config.toml
n_experts = 256
moe_layers = [0, 2, 4, 6, 8]
normalize_top_k = false
routed_scale = 6.53
balance_bias = false
router_noise = 0.05
lr_router = 0.00067
norm = "rmsnorm"
optimizer = "adamw"
beta1 = 0.9
max_grad_norm = 1.0
train_tokens = 392100000
Below are experts of layer 2 (counted from 0) of a mixture-of-experts language model. Rows are named router (the router's row for the expert) and show model dimensions 0-127. Each number is 500 + 50 x the weight over its row's rms, rounded and kept within 0 to 999. Numbers have three digits each.
Before each expert's rows: a language model's description of what the expert responds to. This comes from a sample of Wikipedia text that the model never trained on.

# expert 1
What it handles: Numbers and capital word-starts. Commas and periods inside large numbers (9,547,000) plus capital first pieces of names, like Mal, Ak, Kal, N(uggets).
router:599478497430473507461496484560479476397553467605522555515483528455512549613603453470432435496503566461488470497523510534595485494418442445528553508591445533478493446476485444554525475428520469553488457559490546413527486513492450514529412456520516477468553478503424453428546535471543554612404441448555541569517601454460496514544438498442578543431534554509555581507457524601530471492482

# expert 45
What it handles: Sentence-closing punctuation, ISBN. Sentence-ending periods, closing quotes and parentheses before a new sentence, and the 978 opening ISBN numbers.
router:563470506468444523480520447560498506409555468590542556511449543444506552591595426475444444508530582440523492502481509539565472472401440460530545471589454559440471461455477415549525467440507488580485493537479539439527510492518431523511414453519551426464547471503414426432540524521548556614422438471575511529535587466425490491535455494450551550441547556499562583526446507605548482505492

# expert 16
What it handles: Capitalized word starts, dates. First capital pieces of words (Pre, Tran, Ver, T-extual), month names and numbers in table cells, and opening dollar signs of LaTeX math.
router:570454506467443527477515452564493507404544465595545556526440539440494557590593426483448444510522585436519474504483491536567472475409457457536551482586456561440481460462476414538518470440515480578487481532491535437514517501516426536519416458519554430475547471498412439442534515514554560608423432473571518536533587461424511495531449504447543557434562558498559584524446507603548474497496

# expert 48
What it handles: Numbers in data rows. Numbers in data rows such as ISBN prefixes 978, engine rpm and populations, plus word stems like bass, drum and motor.
router:567466504469444531481498449563500508404549468597545552512442542433504554597593429471445445509535582432526461493481497544574471480402449456531552474582457561437476453464479424541520469440514483583486488536487539441524525493524429519515415463523550439477545474498412438428541515514555565614426440468574509536538592468430504498531458496451541562430550548486558582525452509592548478488499

# expert 46
What it handles: Table pipes and separators. Pipe characters and |---|---| separator rows in wiki tables, especially election results, plus word endings like sur-passed, thres-hold.
router:526466497446421508465510497549521492457569457602536534515441538492547581559569400498484420467614492460534479527510585489517495485441486478578509416533484538525499526421482462599544468448561511572484535527493527518493466486574407519514431389484532434481525425522391473491553532560559564535439401493546522517510524469422465506546478437461503558472498534451593552597486577564615483511513

# expert 10
What it handles: Name-ending word pieces. Final or middle pieces of surnames and foreign proper nouns, often right before a comma or apostrophe, such as Zumwal-t, Kell-y, Diksh-it.
router:506506467400422501483500500513470473466500427549464489485515539471491581593569444479502424458511546508514504467537589486567538528453503466600481417593448531548482522465504482610605467389542479593463482502462539497487508504571397546517407443470513437422509409481427526410564566543556540558422375480515531548535499453440463542518469463460518573456475458506528541538480488536506443472435

# expert 21
What it handles: Digits and names in tables. Single digits ending years or route numbers, and capitalized name pieces or country codes in sports tables and lists, e.g. HUN, Kolář.
router:573467504469453530478513446558490507417562462589536553509450545447495547599599439482435442501524568430528465499490495541572482496399450450553551474580458560450491465454481422541518472433502488583492489540487539436513523511514425524504410462523552430470542467489411436430546514512562560614423435472567516544530588470422514515512442498446551550432554560495554580518435493588554465508496

# expert 38
What it handles: Names in proper nouns. First words or pieces of multiword proper names such as Nintendo, Budap(est), Racing, ITA, and first names in sport and school contexts.
router:574468504483452523478515448558494510408544469594540558513438540447493550593594425476441439508523589435511469493483480541563485482402445452540551481588456562442473450467482415536512480437512481568484474543489544435523519508518424524517417461536548439465539476499414438435535519515551568617422445480568517543524597474423511498527450491446551551433556545488561584515443498600552468482486

# expert 20
What it handles: Table cells, decimal points. Decimal points and opening parentheses in statistics tables, plus first word pieces of names in table cells: Socorro, Los, Mor, Al.
router:577472492476446521470504452561494510409556460592531546515443534451503551594599427477434443509519583427517476494491490531559473474407452455535547476585450558438488457451482425540517474435501478577488484538482525443520519501516430526519417459514556434470545457490408431425538518512550559614417442472568518528542598450431496507531452490455550551429565547492562581523445500601553479490491

# expert 7
What it handles: Capital fragments in tables. Capital letters and abbreviation pieces after pipes, brackets or dashes in tables and lists, like SVO, Jan, Jul, dashes.
router:569469505469449524488517457561480515413554464600544561498447541447506559592601427471441454509529588422523479493469502533564469470406432464529551471586462560427465442467474419531515481437504493574488472526494533448512533500515439526518403455530548441470547477492408450441523513523554571614425446470570514551540594465438489497528448485457538552427550555503562580525443508602532471500490

# expert 43
What it handles: Two-digit number pieces. Two-digit numerals (10 to 22) inside larger numbers, table cells, measurements and dates, like 3167, (217 BC), 16.29.
router:571482515441477541494511499540489504419533448582527545549440519460451539603605452453415438502528595451552446518482489553544474497427481483563528465614451543466497462470496438546526444424507502550501491558479531441540536509535445516482378493519559422483555478504428457428570540524512552604454426503551546494576563506457528549523473462462528541408558557497582578532454522610577477515458

# expert 12
What it handles: Verb particles and suffixes. Particles and word endings after verbs or stems, such as brought up, led, -able, -ity and -tions, usually before a preposition.
router:538487536417434502521441464489458505439546440578528536463526590438534588547544405511458450447472529492519486510384576516563474457458477478619503505573467530460468490397461419572564441441553505551459500535425585469494476492510483519548485481441546475490522499426489493466564502573564568579462425493560446503537556472462437584571472478484495494429554519506574565566496511589570476490405

# expert 50
What it handles: Line breaks after headings. Line breaks right after ==section headings== in biographies and sports articles, plus heading words like Death or International, and table pipes.
router:599473513477467516461446457495470522480659482560550591551454600461514553566557393488474420558531550428504516454480550588558496452410450517538485454548448513510425444457479493533510465470519466550480451552440535446524523464553455532526413460484565406472547477442484450505502565493541549545422493407556528505579554483444461500513433462428537554464540486452618547534481548548540466466483

# expert 27
What it handles: Capitalized word openings. Opening capital pieces of proper names and place words, like Sch, St, W, Tel, Elev, often in tables and lists.
router:570476515475446539479510461561491507413546465597540555510440540440513548596591429469451448509526584433517460505480486544563491473396445457544549481581449561449473457461481416539514466434507487580487478536497537437511529503507424527525412456534540433473540472511410434429548518526553567607417438478562517546529589468423501502521444489452545553431557552490553580523455502601546469490499

# expert 34
What it handles: Prepositions after activity verbs. Prepositions and verbs linking a person to teams or work, such as played with, worked on, plays for, featuring, against.
router:553540535441467504476468416514451465449597453553560516581439539462540562530617441518463448539542592484514519492469608589580448505415415471494522474562436551527501441440530389490549468443505456544436486462446510453554529453525475533558422435502512466437505424501468515505509549551522484578428446495525555512549535441437465530560430460525487520466549559427554568557514565536548521445425

# expert 13
What it handles: Table cell separators. The pipe separator between table cells, plus a few word endings like "by" in "Produced by", mission, code.
router:532526486486437511474465481543424528412538461597509503513455629464513593526580464493483404562515536467464515493465544527499491498427474504499497465561486468454462399451479467546544483433478474588490491538505506479486557557507498496465428468497556410494542409476503499434517555543522535604431401459617541548520529488391448562530379434470483579449539535471589606546476498549515535528451

# expert 36
What it handles: Line breaks after headings. Line breaks right after wiki section headings, plus list dashes and table pipes that open sections, as in == History ==.
router:570451508462469530462483492504472495446555469525590529499442563477507575579528405457451474518557544412440525508500570558543466457389430513528566411578431521446436513434429469580539463484496462602484516573480560433549476493533489526511427437456528445445574496463484439477487547524559577562422463433576528520551530504425504491492465414501537589505550537481587531516447578571544449461481

# expert 57
What it handles: Subject pronouns and auxiliaries. Clause-starting subject pronouns and auxiliaries in biographies and plots, such as he, was, had, has, who, also.
router:564561508444424549539479494495511540430542410619543568564473569472463562545602403463426489505552518475489469485520555559514426476430507475531477486534449536461498443456459470516579447397474493633488539528488505486540463473498492569526427437471541472464600474494406459521491522546544523581468442476521587516505565423414419528537449493492537497408496567536533533577461508573567504450499

# expert 39
What it handles: Word-final pieces in lists. Last pieces of words before commas or line breaks in lists and tables, like -in in district names, -le, -ers, plus other.
router:570485497438438527483475455546522501449528434577518539541463543476494531621593481489418394524540537484512466474511590539518505524438522457538517484577408494462524486418474429577567457415513465552457510510467551499520538447494407549548404495480538451447550429476423429401545527537567557604404419475560498492477557443458524515521455473475533585442491533463506606559491456544520501467481

# expert 54
What it handles: Military titles and headings. Military and official title words such as General, Royal, Air and Army, plus the = that opens a new article heading.
router:515471458494403558537468474535511578426582443606502548502465583430502596584551475531405477489575591461504539484460551496505473492459470504526512422517405538466502425487476468540543438373475473538508468501380501463558491550554466487502457464487548450456512513479447478429524537513554460626447408467529480520592490515478474499529481481471497566413488543531563591544440519572579502466439

# expert 24
What it handles: Given names in lists. Common male first names in rosters, cast lists and tables, such as Randy, David and Michael, usually followed by a surname.
router:565473501467448530482516452553494502424543460593538557512438553442495557589592424472440430513524580435529474490491497533567486481402448447535537476587460561442481452462485420540518467444520486581488488546485537441510529507524421528514413463517546429475551459511402435430539521520547563608417434478577528533534579468419495504518452506447553557436558542495566584527447504592549466501498

# expert 40
What it handles: Mid-word letter pieces. Middle letter pieces inside names and rarer words, often vowel-consonant bits, such as Stoy-ank-a, Visuddhim-agg-a, ste-ep-le, outs-our-cing.
router:564477479456476550469525423544556511428578458536522537548458537430515559645548440506386430503513564506503472496527589546519506499462516499562496474570480540553497512432515455529535422392552471614536517517480506503498509527523425501487461487444537440493496416504432484405532573510556518583480410450555522482505557505461445540507499460475556565477528530497543621553455487564651511497567

# expert 30
What it handles: Articles and short function words. Articles and short function words opening a noun phrase after a preposition or comma, such as the, a and or, often inside brackets.
router:525526463436416556476483461574406506428577444598521546501439587425540558557585463508476467482487544421512456494468517487537524415438471496531497442556422533476480448486490480502546483414506449539524490502471497413566460491473418467514449458511614462424487503466429489519486500492469551590460473487621545504530520472395476540498374477463525507413515520434584585549425431570499488490482

# expert 58
What it handles: Proper names and numbers. Given names, institution and place names, and two-digit numbers, such as Royal Shakespeare, Nintendo, William, USA, dates like October 23.
router:567476502465450531479520450560498508406551464597543546514436543446501554592597424470445436507521585426524482502476498536571481482402457459541540475579455556444472453468482422539519476438508481579477489533493535433522526502511427532513413455521559431468539465503409445440541525511547555610414441474571510540540583464420501503528448492454552552431552551497565582530443504605546461492499

# expert 44
What it handles: Infobox and table labels. Field labels and markup in infoboxes and tables: |---|---|, "classification", "Population", "-" list bullets, and "ership" in "Ownership".
router:549442469431512492531438472579474508467603441547564566530420551450492608617538451491502507510543593466461475510468575501540447440452473477560568467548457583452462505470438437598508424486544514532492529506413525542535479429497419548534422502484523474459561433481394436451495511519577573573502459480515585508563560467452512481525517458448575570460499528529591580540505540565513490463514

# expert 32
What it handles: Capitalised word starts. First capitalised fragment of a split proper noun, such as Calg(ary), D(ražen), Ball(ymena), plus single digits after years or decimal points.
router:565470501463447525478505450558496512414551463595541555508439540449488560595598423470444442509530579429517474491481491534571474476404448464526552477583456563437477458458480420550519469434511484581483485533490538444513518498508424525516415452529550426460549461505411439433533522515554562612421439474569519535529583472430492500528448499451549557431555549493562579522448503601547470498496

# expert 9
What it handles: Copular and role prepositions. Words linking a subject to a role or classification, especially "as" after seen, such, classified, plus became, made, into.
router:524422480442490526488490419509502508457495446550514525534471526475485564525574462478443489537532553466456449551445562564624437483466474469476537414632529559450483493446498432495559475449518468550390506569493496526513531485554507511553403473459553447491512445404415443506565546545480483599446452524571530523603596439446456549510412497555550518476512577495557552546440545614529496487483

# expert 22
What it handles: Years, numbers, sentence breaks. Year and number pieces (200, 197, 978 in ISBNs, digit groups in tables) and the period or comma ending a clause.
router:568470509458446527477513448556507498412546470602531549509449548449490555586601427479439440515517586432529472494477490538560489476401449461534547483588454560442472464453481420541518476435508476579493488540492541444521520497522428528511415455519546428470545462511408436435534524514558560613410436471571522537529581466423510507523453498449553567441552550500558576521451504604556466497501

# expert 55
What it handles: Lowercase word-starting pieces. Initial lowercase fragments of longer words split into pieces, like en(act), bur(ial), st(umpings), pur(ple), and name parts.
router:603532481439497503493436471484387524382567463528542527473487535458492605594602440461411451491480511401462438495517559527547509489451463461611566493588464519467496466496488471488535461457461425559485467493479509440566456513489465522569469501501582545489531509475460513517486470528519527647449548408538472518564554489461480574470470385497509556452602506530523578527485519545494433468426

# expert 60
What it handles: European place names. European country and people names such as Germany, Serbia and Romanian, plus capital first letters of names like B and S.
router:565467498459446522472518454561500504412552469593541551518444545437494553595595431477437437515524580435519462489483495534566476479403458458536544479589458565450484453457476414536520469433507483577488480533494538447522517501518423531519414458516552441465555465505404444425534515513552564615418442471566516540538592465430499502519455495458551559436550546497556585528440501602554470498496

# expert 62
What it handles: Periods and decimal points. Sentence-final periods, the colon in "surname include:", and decimal points inside statistics and climate table numbers.
router:551493457482440539498479418554451493426524479600527522501484508436537543644608388452491467471519555431461464522472530541566443500408449488512566429598435562497469459428410489556523502479506464536483495487456534444541494488500430525544429448507551493477527499392438472476528485566520566574433499520554550529532551455386504523539443437485527576428533528484515553530414522608488504450475

# expert 26
What it handles: Numbers after separators. Small numbers such as 10, 9, 12 following a dot, dash or colon in model names, dates, sports scores and coordinates: Y10, 12–25, 02/10.
router:567490492438441528512537475561519525408544476603543516521419563463516557591591424496449453534502573471548504538481507521560477508424469462561516482587471537454480490466490422543529467418532487574502491544508539454501538515541413485483423473496553375433526439514415474400564531523531572588429411474541535521529553461408499507508453517460522573444519541497597566534430491598562494519494

# expert 28
What it handles: Coordinates and infobox fillers. Hemisphere letters and decimals in geographic coordinates (°S, °N), and function words or punctuation in infobox lines on area, population, location.
router:593507494453474522438478456597478512458527456615534562479475578438472577621558503525451457540586547474445486540497551483562486459436447455544525398605404544466559469497461452513552496426506485591459563522480519475533457478479392575520431506481593467459542436505373466470509562531534507616439486519518496505479522428469515523529455445501510548472513572496497555528440543546564503524523

# expert 49
What it handles: Table and infobox labels. First words of infobox fields, table cells and headings after line breaks or pipes, like Location, In office, second round.
router:527476438456458544514464442555490543434579419577512563536481539485491552597571465526431461497515564491518413453441539510541475483425512456570469452584467563479480438432530438545603427426528487557496518451463490538562454412484402592565415486525592494476529473479401455479552513470493508603473486451516522496516576464540485534577484451401557543402504533465496579520494474533522534437513

# expert 25
What it handles: Institutions and year prefixes. Year starts in parentheses (188, 196), plus league, party, act and office nouns like NBA, Party, Act, Judge.
router:567470503475440525480515450558489515403550464585544555518448537450500547593597416469443437500529577430525453500479484541567491475404454469539557490593458567438485454464479409546502473437515485574489485545491547437525524512512438524517414465530554436472550471494411439441520518514553561610414446466558518557536581482421507507531454495442556557431563552490554575504455505607535470491493

# expert 4
What it handles: Hyphens and dashes. Hyphens and en dashes joining compounds and ranges, such as Indo-European, Anglo-Saxon, Hanna-Barbera, 1946–1948, plus some slashes and ampersands.
router:639467478420459482497487469590464511426611468570584598542435524427505584534588436477461461483558556436510524471467524493524478447480488501574516453561471563488492487479452468525542451438510428562442472518479546494519465555575482552521479438482528452440549470460454505489543542570544536605431473469588495567525565490461437501542436501510464546425505550496598533588456520615549472481524

# expert 61
What it handles: Numbers in data cells. Single digits and two-digit numbers beginning figures in tables, measurements and dates, like (79.06%), 35–41 cm, June 24.
router:568469498471441515472508454558494516413558467595527562523439536447501550591597423475443438511522581438514461497480498547549486489396449459546546478588458561446472467464479412542517474439512475571493483529493552435521513500519424525515414450525546435458554461493414430437537520522556569611428435462567512548534579462416505518533452493448550560440562546493558578526456497600541466489493

# expert 51
What it handles: Brackets and numbers in tables. Closing parentheses and brackets, and digit pieces in score tables or date ranges, such as 1921), 6–10], and 0002.
router:552491504427481496524455482534529490477562444577528540439503527429543565593581420509469425510554537417511445484503571523514472488457466420575561467565475521454487472446512464563532474423561484567463432537491522466534469445520392540540444476562572516519486500461419486421565549554548525632425450483528455493626587483467430502520436420500539559405542528470499590514522543538505471503445